Weights of a small mixture-of-experts language model, trained from scratch on English Wikipedia.
Training: a variant of Muon for the experts, 630M tokens.
Below are experts of layer 4 (counted from 0) of a mixture-of-experts language model. Rows are named gate (a neuron's input weights, with its number), up (a neuron's input weights, with its number) and show model dimensions 0-255. Each number is 500 + 40 x the weight over its row's rms, rounded and kept within 0 to 999. Numbers have three digits each.
Before each expert's rows: "comes after" lists some tokens at least twice as common just before its tokens as in all text; "mostly gets" lists some tokens that are sent to it at least half of the time. This comes from a sample of Wikipedia text that the model never trained on. Tokens count by the router's weight.

# expert 19
comes after: "-", ",", " |", ":", " of", " and"
mostly gets: " S", " H", " R", " K", " F", " C"
gate0:538523440487560561518466453541500418493569567435534512484484457487511530585505544526476511557439567522485533482476393529428466518473472478555519461427557452566552498458515492504501547512461518535528517472485526474489548486525474495535518533437467515501578442553497538459548545496546570515490548467522531484419552538476464478509518440465429521457476409434497519484540517512493519546479531511498496424472568474505556477594512483503504484494502486522515528563461448487514472570589499458501509554504449518510598514452529539451518490409518525576473458459506504465463553481531461489485487493445501510495463469494453495502548489509529501461454537486514475530527503493524475504448423547517490501518485537385478497512494498537493524500572594468527521603597512512504543568524549
up0:528485558464457414473486524533516540527394454460447503475525489494451451456480500495487545542551537455393473514491536529500471445524488511538477510475423554475447541542449553563433486452483485507406468553488483489532465507420531457488483493542539489571425516519525496534489496487494460533505470506447532464542546453493611506432470498549524516539520588449546497524500537568451552473492471450488539497544472501477427544488497452509504522573545465517503496506493562547502557545441481534524501465434561478507410577537500500568574490538540527474471545522513466542495438497601527577517517531547505456498532547498481558489536494461561436424529508514482533489490514476466528458552561485496497445476550510543487494462518417446550489475461515498476506433463487503526502451565486
gate1:457526480479595521523526451480464481556492577475508491420589567464418472481435476433457498426461438536479459420473471491510518469500475493476480526532464527474510478524498496455389418538450494580493481584526522450560486457545498494491476527519467478553540452477455454496499506440499514588507515527508551453544494489426498502539416529436467511537506501496471453523508492543461512560511561530528507463531528533412459564493542453447478496401533500526511504518509489484504539555524519504498554497494441502474548515534470480527514486527503506458443511490465421509529600546500447491490463583520455469483441492505476554467506559551535530563447474543514428533454452525489526460526560428483459582533468485496446526441450524510493549571509488515502476527430512474492478482479431
up1:500475509528532536436502519475422511490464561437440498502493527447485534557469487538488434458450502509467518466420480406451542592462520498497440533479478529517518547501484524583420502494499471511506462493399430561530490470560504515431580509613568493453506490561533436472499473521481463464506511494517546485498528491456490483488525529466501486434447552530530423493449523572565535533545529433499501464541553393463452514478499534438461552494513472507521475523510466515491452483526433506517464488500484415542505459534450510512518453515497499540430475393470480493518528510532509392454550552468475414493490486510563489465483444469524455482513460453534484472450517576439475468527495503515468533567497450487443470449541533486529441486491480515472508477438530456543529442498505

# expert 45
comes after: " ", ")", " 0", "%", " 1", "\""
mostly gets: " |", " —;", ");", ";", " ;", " –;"
gate2:466499472480508482467618511526563458433473458495488519535459505548492463442555459504535535519519440546527465525500441465537519495540438445516517550461531597578482538523491454469575524534542521478480492520491516530475520532560453571473444532484505490491497538541504489517452548556502509468505549499493602528529441408521507497531538488504518536509519520553413497480566450478439410498548462460533504513524483437531481509493550523507523457453442461545557487502482453473551468490476430484453519531470464546487504516497507462506538491532520473508532434533497493565442510490407445525502450449570503491480550490539570560530459467528453433494499498553489486504482439510417496474444503576523498477516471531505487574438541542561453456426458475573479538427587473470426553498488458
up2:465508533516503558593489485558496460480486523505439517517504575444446524566425529502477479468504500505464580461500583460391477460457504498447514476555489420487460569525491520438424537538465521529465490561504468519546554520466559491480543498489513525533467528466439538473525467465408548546533536480561542433517487572448485452531421531577485472467475517522516495493492436497476587453512439520472578442486486539476486497516451500472454508482562477517517488428536523550501522492553516459547504447480526513514488561434484491509489493558461475486488488453519477493497476555547520527522495537506506535574470522477460484506507458530478549486526484477426504540451502431512480493506456564437478586477495485524537454512436445426491506576532508413440481553424517464578519559481567
gate3:464460476494482513524521537517462595466504543513492512480584495494529524514438511527516494492522484509471498504451440438557475525452499469498490499450512507502432419523473500535478513500547476466415461497538512505547557492439483527509436475487527541474422537524507432514506521477543551463503481477532412583586460450486508528488371479460439445494594514545574501502427444572468516603478482503538489473476422507453533541504440558469521551490483465561597502515528506513536518541455518459429532537475452496534529472506568480604421464463516505488502591545478455502439498429441543470481487477542444448519492507507472519520407468515552464496448514481537450465499472512496532525540470501573464526559476499525474499485460449477542465523510519526568466475499505521493477559476450
up3:470502475464530497505556499499525450528480519543547490464557547534517459459510529473454520507469500464449515525476574546548432477494454467503528586483472502423454494414466479466506386504454574425533524464516530503468478519531544488484521575442525548510492486506479530515522482549556553508513459507510655496494479559542455507541498431517431499398499401501528472446465483532530569469504512544473494502500558446533543576503492529477503458490562523497468465483466505547500510434499491479503499492525529550525514479528546530578456531477442510448518426475501473458498485484447362496522485437530544526515476511438495505490535476492510531490454470537492482513530497555426405523526511527471535526543480484509541509531510548622481495588481500437530519520554482475489553516513417

# expert 34
comes after: " was", " is", ",", " it", " It", " he"
mostly gets: " was", " is", " also", " were", " had", " are"
gate1:406491467480580576519493501524455471516504476512525474471553483541514506484532515543468483477499481523449459529479410569517491489529544513528502592520555517523568558519555540512495526454498510545558547576475463471577523546510434513526497547502460482575449465539404527539467498539466548441537480479539454499499468505415571468550511515454526513390514523564465568502465480491503495549508537509494534498549544545481497507555513514487496479481515550558427545559522556522543610574485459508478522527508496470491595446507434512557501491543477531581569448487505497484517425518429433491474443472460516428475490445467506557491493529521484476496430462548560548506477519527514467491502445449550477538546501529500435410496494425459516454466523488487504505510469524485479515459446458
up1:522483461519581532573538482502467467522541491507521495489530442502534503504512489567474499472463490501453512518456466589536515553535562509524528595460576492523490564495500517518516564489519548513509485496497432442562527558515521516571538490454501441526522532546451510478440493512479533530494460488504486530532491529443575440540557494416490470416560521523477506478485523491514563524442545515501517514563538536473518511571498550494524470514527535505481579585507531510552576575508552522478456566464522496480616510485535515524513559533478473546557466519481466574564466524452456465479456556472519418493491473469477501450517573547478450477445467512576554506467515501560510507527407547556474549598466512454477447529438471480440448479563563556561454488528548485477515487493487
gate2:512506480556472582477485532523546462519524507488493491562551483486551451413551535543542576477514394510493499493479436485466524503541517573488540455524568525515566542486525500518506498466605537474475536438466460523476553471518494568556527530465463461522464494423539457462502514492478469481562525471484437513434483494474528465579484475610515517538413513587519518479499464466518468500478516441508434480553398514494454472525487491487491547481495474608558517526449503502487518503497540503493426461476425542482432484508452525473529465463426597486561508494504450488483488448501459474505448473529471534571510531433456515490521470535525486506455473459568492478495497455408568511500558563487444481496472514499530468505508462474439463523512450579430451534487453488505485460557544
up2:559473492538523534467488544510521435524544542469507535528477558506566444398581488575552595456529436532562516484495414553492538518529482551546514489465521509569519545503529501540535483474586549481485529459510493492486492521521514540536486511466497465521452530400544510457487505530501459473520514506510478510453428456473528477552498476588559497463409497568534417489524495435523502500502505507513439452551450507482451484549494463416498583502473433592562513515496512490524497493507511484465441420486466459509482505486401479457530473437442542494539546503484486484457442436506504453535433472486520525597485558438492535485523484521508474494475474484533515495562454444398483494497511590472493510478458509523457497537463431490495488574521527541471454504528463437523442535517524

# expert 47
comes after: "\n", "-", " is", ")", "\n ", " was"
mostly gets: "See", " Coordinates", " Succeeded", " Genus", "=", "History"
gate1:485482464612570463504523537490490565495478497479444536457536500390534547551464387579535526529523538516582528471553524559523539464466559527465506422502504546483517450502437436476464452471524509497493586519510519467523523535512451562573591513437523504506503474505485483509444591494456446640513519494537481551493524499477512452477505468430464569517528553461544439509479494503497427541533538453523518489493440439503532537564530470493546519494464478526580548499547507521529467469517490554404501511435513494435494443494527521481551446519505491451525502535473451495444487475562495471502493470490461515567506484457472554529444536501539558438500516551538500502485552530539474487526505571500464520512425506461496525450479468491512424497498533547468439492556473505472551505506482
up1:459536528551548483538428571514458557530544466572501514490536534437510518569480513559516500550513520523439453564496612553526521513481468519455513474419443552511585480559504477454501486484502573475543533494473518444474461483506519511483517471477461496514417501472457494437499477487485466528487531494506517520486421508448497521564481549511479544544469532499447583433560523506477423490521518487536507518600524469469520555528537485539608522497517474507559555521542520445528495507555535535484496510458467437419509529485502500511542431473487536526541442578524471482476491493593411514556581419555488522501494595536514579566425481478421483425477465548468521545491496507529498538566435508476498503500477477528500545483471456474518475503463451545443504493491554469504503496517467
gate2:487561451498478469528570504523537544492505504436463460488502444535459528479464475523440467452576500550494473430528422497495570543406447527489494492522453418457512542539519544469466455501578486498482481504457474502523564513489525475560458526568515459488460512477474499518473457569495525465499491507458521496506461538349499467431487511474477529484509504563567517473527481481409498472531511424479485506554535597500570571465532459492479459466467548439544503496600520567484520449508577555445508518496492497470515562521446458445480489575431475519556474447531474465516491503520540478470460492543516523528481526503533440475523507554513502468529522473524548510517526541505519553502516418479511535450538500674537494447537521516556512524553506482522503514504532468478446503555489
up2:521545478520507462527587524475503466495478474460467506488554453586473604467510552522543552499537466520510489487511570525543530511464477446562573524464487476492488529523540444460509465527525540471589517498454435486508519537463498493552575434531462445500492502494491506536500450488557479517501526440583497504467402551478527470523467468420469508494497471539503547547442466472429424551418518407529536473543521527506511560539536428513518478481450501423601509517545467508489546513501462506451525500519504478424458491522532521428567493477442462580552444450514486477550576583556481491471491496430529532523478502516542517496472501541541525468544585511505557475508502464541569518488488483429466519513567538572572493476522471459534567497507500564537483510467515458520512477566491

# expert 102
comes after: " (", "\n", " \"", "-", "A", "=="
mostly gets: "N", "S", "A", "M", "C", "F"
gate1:555508539532503469517515466465490448520523496422487554556469483517579487578539532470535490547515496394473428491521477514474531517501450485491484444478450467470545500531544522498541450478477487497479480520566556436514526514484481430532562538532528498530469508487594479497485524479527510525545476521480597521455531481431541399459541516514446522529515587447549461452533457481495494477504495434499515488450483542470512497409563496557484430414478507576482557581513508505440493443543441469486447562489489535484563551504513581562499516515475499507556453551546463498494481493548536557529437489493469499487436558481568475491560516451491469474488481463499514520618494462536507517470449495556484481503482558529465533505497487488493481571480430475448526579489521601511520568511431
up1:532540514482506506517538459442471496486505516480433548513510462520545433510552496495508516481483532421534471537548517521481453499564505499497484452471593452484564492491572557434534517494572498501498420474590524435547471522554563533489586569442530508593565439515591421495489427496580533516483424502518539513459490509516483424531478472530453522469506494478590457435582462495442545443469501446479572491482498484494494538462539499541409464465463469539476563557511494473493497479524455484460442491460457517508465489497545559460567512530490527521488511486523526539527456482559489526567470474514519514510440512511502419482496561484455537571506507489485488476560527534563440525526432543484486511423494591525477524508464489502495478547444477485526496544501530603490542520455487
gate2:516517522563555518538558492507445463509509457437502487448502551496522471599503534429544497480407445560479518468539514474542484443528529543431537556441451456518540435504487525468454494517524514481518573517529531492516440450525535573491527507539498520516492424515442502542524527563578439506494535428531543544504498526488455509532420497457532499447480405474526528484550454493444518531470496542478530477397495524487509516520540506490427525491479466503479426527517459555484482483495429516525501567476479559491518444579505525561512527466458515466459550494574542508480496533509508528423482516452476517538498491486492483498569538450487567509465551455478551490468479476533448445522535532475459440527498463452540602526536449542476463550432427459566518494507411510508547502528609
up2:496529433423512474473480395506428465511494457544518458504537612526455446519518514455454481518512453538566485468445428544518502545464576512493486500465528483474484509453561530538500559524548463461537472519480524475460454532451501475550469549468485552493464504534484557544561487479474478467490522454464503508438415529527479519473497506485579499411511475534551486477461490514437542435595509508504488485460429576478432450486519518457472532522499414462564510538461496520484529538448519534436482499467561512524508451556496462523450566464489495551574491560486514423511510523478481484542470417505486535457484540523501497497530519567401453472542482509526523388490444499498478435511541522516418534480465500507498498468506477463473483600505486535552425525558497520570466487565491

# expert 117
comes after: "-", ".", " \"", " The", ").", "="
mostly gets: " Ind", " Mat", " Died", "ind", " broad", " squ"
gate0:530536456547501537488517515481510581480515499581539485571425487518497519480431544484586539482453433556520606588504444412522459502461471537535503492573518561517457534455444522489553464516500494523516608435502524472486494507579508469502500523531546483505585487550518473543514508562567556472484440499493561444490461519515470538506523523563464487523536466503465577513438513537494541513512535504565555493492517470444503527518493494471539509541545561515457503526510502436485519537483449433533450508506588520506567526576521577456488502494452505550565554428524488558513491471533540505535559510491541470542494450452568483548505470534512541509383456425519500514477517516484513479492501521586498547555520452533523476509511557525468453516515493505494485470554500476518449579516420
up0:529504503544523538500552478520510536471544471511457456567486508527449551510477570493599535494460532493503486507485543513484485509521474484502484466538452551482503528462493549561431444542555451469561483531457547525462570516596450525488413497461542466445456486549545477520489503467500472457509562509415543491608496439443551531514473545517538481483476470574466441564564493473430476553445504534527505581499469474500573492578497536493512560429536532535492514564563503507475504525566535484536506526481532558509447468429473549498525510521515577510579512440531502480519536508425522514479532482416531537471520598509446487486482540459532545516556466487540460440480512489501538504469515445477480490509467501546483584505532531538502452548437504450532479479574410542523476553562513
gate1:434469498493431579439455531537480479472500536460484537441547463566498423532426497514509519488384431515454450571527402528508501432509551514524507534564488481498540421523481472523482523544528504551558462565466528489488559531572586502490427532521488480544500522458520445419533460514553439585496486482538469445468531581478447496468456505560452519488533506485492537451500517568511447533498522500535504471501504517521497514518482590477499526485528514512580533484520590460583553457530530447532509531512472521542450472447431412510471513575444516488530452546510474547437445442533501532481481484502486542534523412488466466481464484472483554460541471501492564497554444541529482515478480491532514566447477468481509494497472484503475530525520454512447485475569540495462528525430498
up1:519537508496585490534482510447396516579395523514496464492620509513557509521510486496538519450552509569499507511404494513505468518508449478494543444422484482513468523564526552491550491449439527531487473553480558506497565437446476446525570530495487452522475482524491519513556477519427478538535553460479495475551533414510446474568474535461468516537461510541494550545524513490493465524539513537507493507510503567414399496460524512551506457518530514500491491502521450543367438388485460408520505504517526547474456537500469485488500440424524512506513468517480525437488495444455556535500488504520476520553449568454550513531562526516498466519427521475523506530496493433518476476533491483438455492489523562481505566475470525561490536535519508467535520553537533521528510468592540

# expert 119
comes after: " ", " 0", ")", "%", " 1", "1"
mostly gets: ":", " —;", "′", "):", " —", " –"
gate1:479487454487466522504497492541503496539590516531470503522601486465478455524452514540493486493439518540517454449497496512363527459474468515511458479484527460412497465477543506522524479531510497538560515584479586493487494527497486515559499522506523506448499414524497499463519545565539486488450500597520525455483449519492494520534486530592509491533421476419494468457563497496497505509490570487501463472461528502479634482525455536542440510504453499556474567534515538459446510404466424459466454497476429532432427484494417434484509495497490546592503492472533523521505485511525498422535546431489511542573507528490526474524503531466538461457554536522486511505421557533534424514486457480492444478448492534509521542512528463460460464496480585484489539548455512566478566552543530
up1:518465525425495408487509540500479558520498527485475476452465537537427604482511530442504503509525500443478522545500461530573516515500537528555532508456451566592523534547505477476541537568452486503444474472506485494492503504496544504451472509443458504561502481534473548576466408446517498490570434437465476477483474511456518476438446461430428483526561488494547449447496509454446481542465514494502540502466447587507463467504541481463543517454471504448527521482524432570553564609550546596447559542513470482488493498539527470522475577537436504484478475583528444496453481460508549499403440474524491482438500562554496533503535474581499519473427550520462526510498445472524589555499514513550483496520482484509504465470454528516533495508455482519497534486544538425490480522463500
gate2:464567477520539580501606483512467481526514510466494505493478467468627531526538444519456525568525521505470517491508454525525555544528422429567469518545493473499463456442526529478456467497502500504450486524472463435493562533457512521526520516446543497526474496504537540537496460490514492520481477496435513525536515475418563481424499494481501509531501540600478432444586511468515485493490587415481466486548525502509566484447519475598539478539426608504495538545555510579485515504507451493500497454493476543493539520488523516481526474418532397533557527530461503536566510517510504464516471509540483555549480507550505480556495462434518507530427518513485539584500487501480514492436470517518499476429423427507499442472395476481527497469524513553479485579564457524494537546503551
up2:507609603519503503480537550501483495508484511530450457537534476516504498461553460540533505580511493460483480453540543491544557541524529455527493475501501500526458512478517528411471515509504444487494446552483450447523526524478572545562516537483548523494437522513509475541538449475550543537460504498478545440494479456429587414430465482463519464544457494498467479455508463451479479475479564531529449464502561434547504544516508433496498540477431575491490533533475504582549506473465463476557463437478487547477472562489514575486499498472458475475514519503475446498530487491559514467465456483552457544566502502551507463511487545474583441486405531444497536532533491518490611574481477503494588470505449415505553530426512404497499479519477563531487488546518419502464589491507497

# expert 23
comes after: " |", " ", "%", " P", " B", " F"
mostly gets: "z", "iz", " family", "az", "uz", " Az"
gate1:536524514495533521478492504546461527543469490572524453523571452499548516530506509547457486492454531561454567520486523487495490518493516464464448565527520442471502512407568519480538506478456462498471407484479503525441524473493450454495511476435465454507528507504505482521581500470483506451476530488500508491489456539451510512500467521472535554440490522402534462484467458475534515564552499588533532480535539526517562435457502530530513449548492501510573516455477466531533552488465458480490507434494437499539535473470534434466571521475503568482489413496546582508549565457387533504453523490487499467552555511532541591526511506520527560504473616515572527486490425568459498483541481556511573585408415443508477554533476509466482467409480526460478457548473529461488493492484481
up1:464562494449487532434515530496476482527515526481436492553506475564435508444533565467457541500549553535490571541525620462537480478497458490571452538523479535438522490546574467486477522532493566537468478524502462500500485477550484456463482502452457500518517480517548484539502496507407541419503479500590565425472438469498473494512457521454572459497533539452514510476566514476488458431500553481473509438529559553480461503489515505453522556510483502520496489546472532461515459507443436491492466435502536544490487492467475406474512441545449415476458523442479554440490550520406532485490544396537587546558482480540498479516494530449521496536498490547546553409520583504488461482546518528548496525462453443469486556488538476448492495479491463423518531471558536509559552479537498
gate2:573487482536475514546533456471496475540544468504467526517485526443504555520491480479505517550541471533517459476518443534480490417516547404482517553544571547583510566465442575443484351508507520526434483509583442472497557486517498478494566479460470444524495449507514522446477491464517429507514529569517502541446483485493465446549491458496488459512445442541509462559511544567472499433502488486441564489544489534492443466473584479520491499504486491447456536550520453553497450505518462459504476549535462518553503512548487478502514513426554471545508498517487468539547542532539479485495537520472484521588537416447480415528459489502529480512543536386516464521519445505534478444459517512509458544462455423427495530487416548488472457570556475428497481550488486467551505469514527
up2:472567525485413442500436494525436554517548548471558494505580485466440459482469479469529488482510520460483483518566521423525507539520536503466526417506521465478497519529498497549467472491486572493509524518455504502547476545522448476540483496480494530475463492487473461495537534464432474561461523491543441471506484557517515554486564492410566447523558476496498478498398523499538501503475431512512464482480449517500424537497508535497525481570512425496519463461505490522564469494493528494502453451450571477548438448518495456503447467457462532493571525579542458463548538419520510481469585513534469476518456527495514523526501518563431519432576549561502542558530528434534526578524487459448513474524564573528461464572521444457585594435492495552488500417555492501487519567507522

# expert 38
comes after: " in", " 19", "19", ",", " 18", " 195"
mostly gets: " 195", " 2015", " 2009", " 2013", " 2020", " 2018"
gate0:502472436512468482532481496526471549538508567484509554431431559500567483480438433559462452536493498510485502477485470467477459491455454572524429556482489528431479473418515490447528461500530510478453585415518509463495513549493445593500502510517505491486520427456502518531471446508558520447552559517488469526471545412514549524488430557580518469511455525511558495453448420499559484443503539497452482513480535406492534487481479506575522472533540527578423514545543458469561501506517487488531502544498493467441538425442470440472520450503484441431500556493510485472481518490424538483525527564530494490479529464476453504493513561479515478399459533540492487537509463526435501408535475529493587513531461521504504495518521477557511547516517489498521504453440480522393513502405498
up0:495498477504496475545438516514440524515450585547475508518443529514594463491465526627503440579480525487543534525515445450519497521486450591567451494460508539445552477483432463470547459533541487472461539429497526592525481545498494514456500488531510509503477444489526480475465452507520500509466568497464486539426492481531484507522444460542540480523547542438488541487445447465498507446458542507505476485541504413509562485437524488518479447557518505558436477522474469517584530463563478485499463503484438459477536416471519464468518470509474463435557561451530509492507485466475518469561444560574527520511521459400422588546499541528480512439508526553520476494550510478483533471489500477513543513503474508545532479527489506548524574498519536587530499432470512500418516493381509
gate1:568502470553520537512512452476501443461543496447441499520534566440480462539455555480593542516506508532507512485488476522467447470552495456463491566479545594514566486519430535500497518532438468530536466544523446510519502565450519544508452431495491508522478402495484542566492500567505495408458549459480479480504543479476516470465465527535495506500532438468441478460507503547394460525443488515441524494551474472501509495493508489503530508544548482451491520501471486530493476474454517479532497468457540553378528480439523442513531525478474576619492447502437438608482528487482493532433394473458546469456451457497492521528475519464498521528417499501591495512530480469536522469495483492532507513530427462490396511487569547529578515471484580481537548459491514484485485488472475
up1:485525462441474457508507556408468490589426527495416458558496549536482413552473466472426503525587481533507494506530545555488522466447469499425474485556490432495484509506477460440474508526478527518482469509486470440475442557501463531562454522473554503558517424486532481418564547504429438446462487491466560477498412526452528527462422530496489442514461535541525494473584477528505493513552600436501489497525529513480539492474498522463524532506599525612502527426463549427523500488536482470486470504535486472506485505510511549546600537502557474488581511538500496565478495512522537498564565614494514544457462502498495540433508508478525488483512549508507529467544442484463500487455470489492497525514448511492508542495398519541532519498547488513472471559517522498550483510451495

# expert 100
comes after: " R", " H", " B", " F", " G", " D"
mostly gets: " off", " Off", " Sing", " post", " DF", "ff"
gate1:508532539473479458570553433537513485522466514503441524613459542491616497535523515523484488481518504543520487411439467497483484474482481575501496475524476555498423434496499544475576493449550468567432476498461539510481574502544510563506513567487515492410503518454422527570462590543535505500516580502482540518522525460496455529523489405527495508512442539507500513466485554485494462546487527546456467527505510455496425522482538508517490524468457557437526509485498461492525449469484554486481539516453538485486483447417493470480483477461525511502558557543526564536521474462443456466482530463423502520479461448440529486534492636491482474434498492488541540603422514489476477541488454501493533499510509473471545515502475526532558491539470464546488502452428462529540534546602549
up1:498534498448486556469416507513520541506543509490512518496584539548510473525544558524591507504449486567465562568569527569478519490487558557497523491506524461465520481450471543485487486536563403498540522523465490495503403449465471458498480428464517493566542464522529447536501461530471468477501457528489533498523509529525540528589475585540506477446498523501461519545575489472488500474506485543559463480481498548455579480536483455501522482537507492624522545469484528464540504513589458566514486487495512507534447494574462511610529529487533469481475484493489490466475510491552454557518465472546522501536514533507451531531496507526457600457528518518445452391515458515520481464481519484490508527559490544504437512424495516496471532517534486462587456591533555566552385513462535
gate2:560566480463494497555503585522464571496460521548457522529527445459499381483472544524506488489492512466506481518551512446447523514530486439486461482528484517424408501502522500404476472475460513506458468500492421492514509475533503500487467481471433512515485439595500490470480525444562547530506470502492583498535580571490541491522420479526497515540506494565483430540552483511489497458498468578438536511465479456461546519564501509535542512517462492466496489485557518475510494605493571467534462536598572520468489532487463480473477482585498544505503479515492456561595488526461524488512500464558516483511529486506550523422502504515434501611485453519554515559515511504550562469532438489602466579545464547495451550538532473498490485482469487441581501522554503514491541490498436
up2:555495461490506501602544541512450569514438455508444464522548413512526430502467571452486479530496572489483491445485543548490440462529465514565519536497501526504476510483523511502465480426519512513504488456508495520491546458533505476510523419503568546450552466557474505452546527417590487461431509503504565520566547491451518552549448519550509529501419527509410456519487532540486528476447495503559543493488533470481529502488460531465537474488488505473470584432516549433501470625426444541536466431506525527524514499477461487469480493550497554495507481534539516606563486493492553406562499435503483523494502462498486536506478551450456428551542489468522543538389500517506576480483434492506465544519523465509467493529527475519490437514452481551458468455499472506446510446465477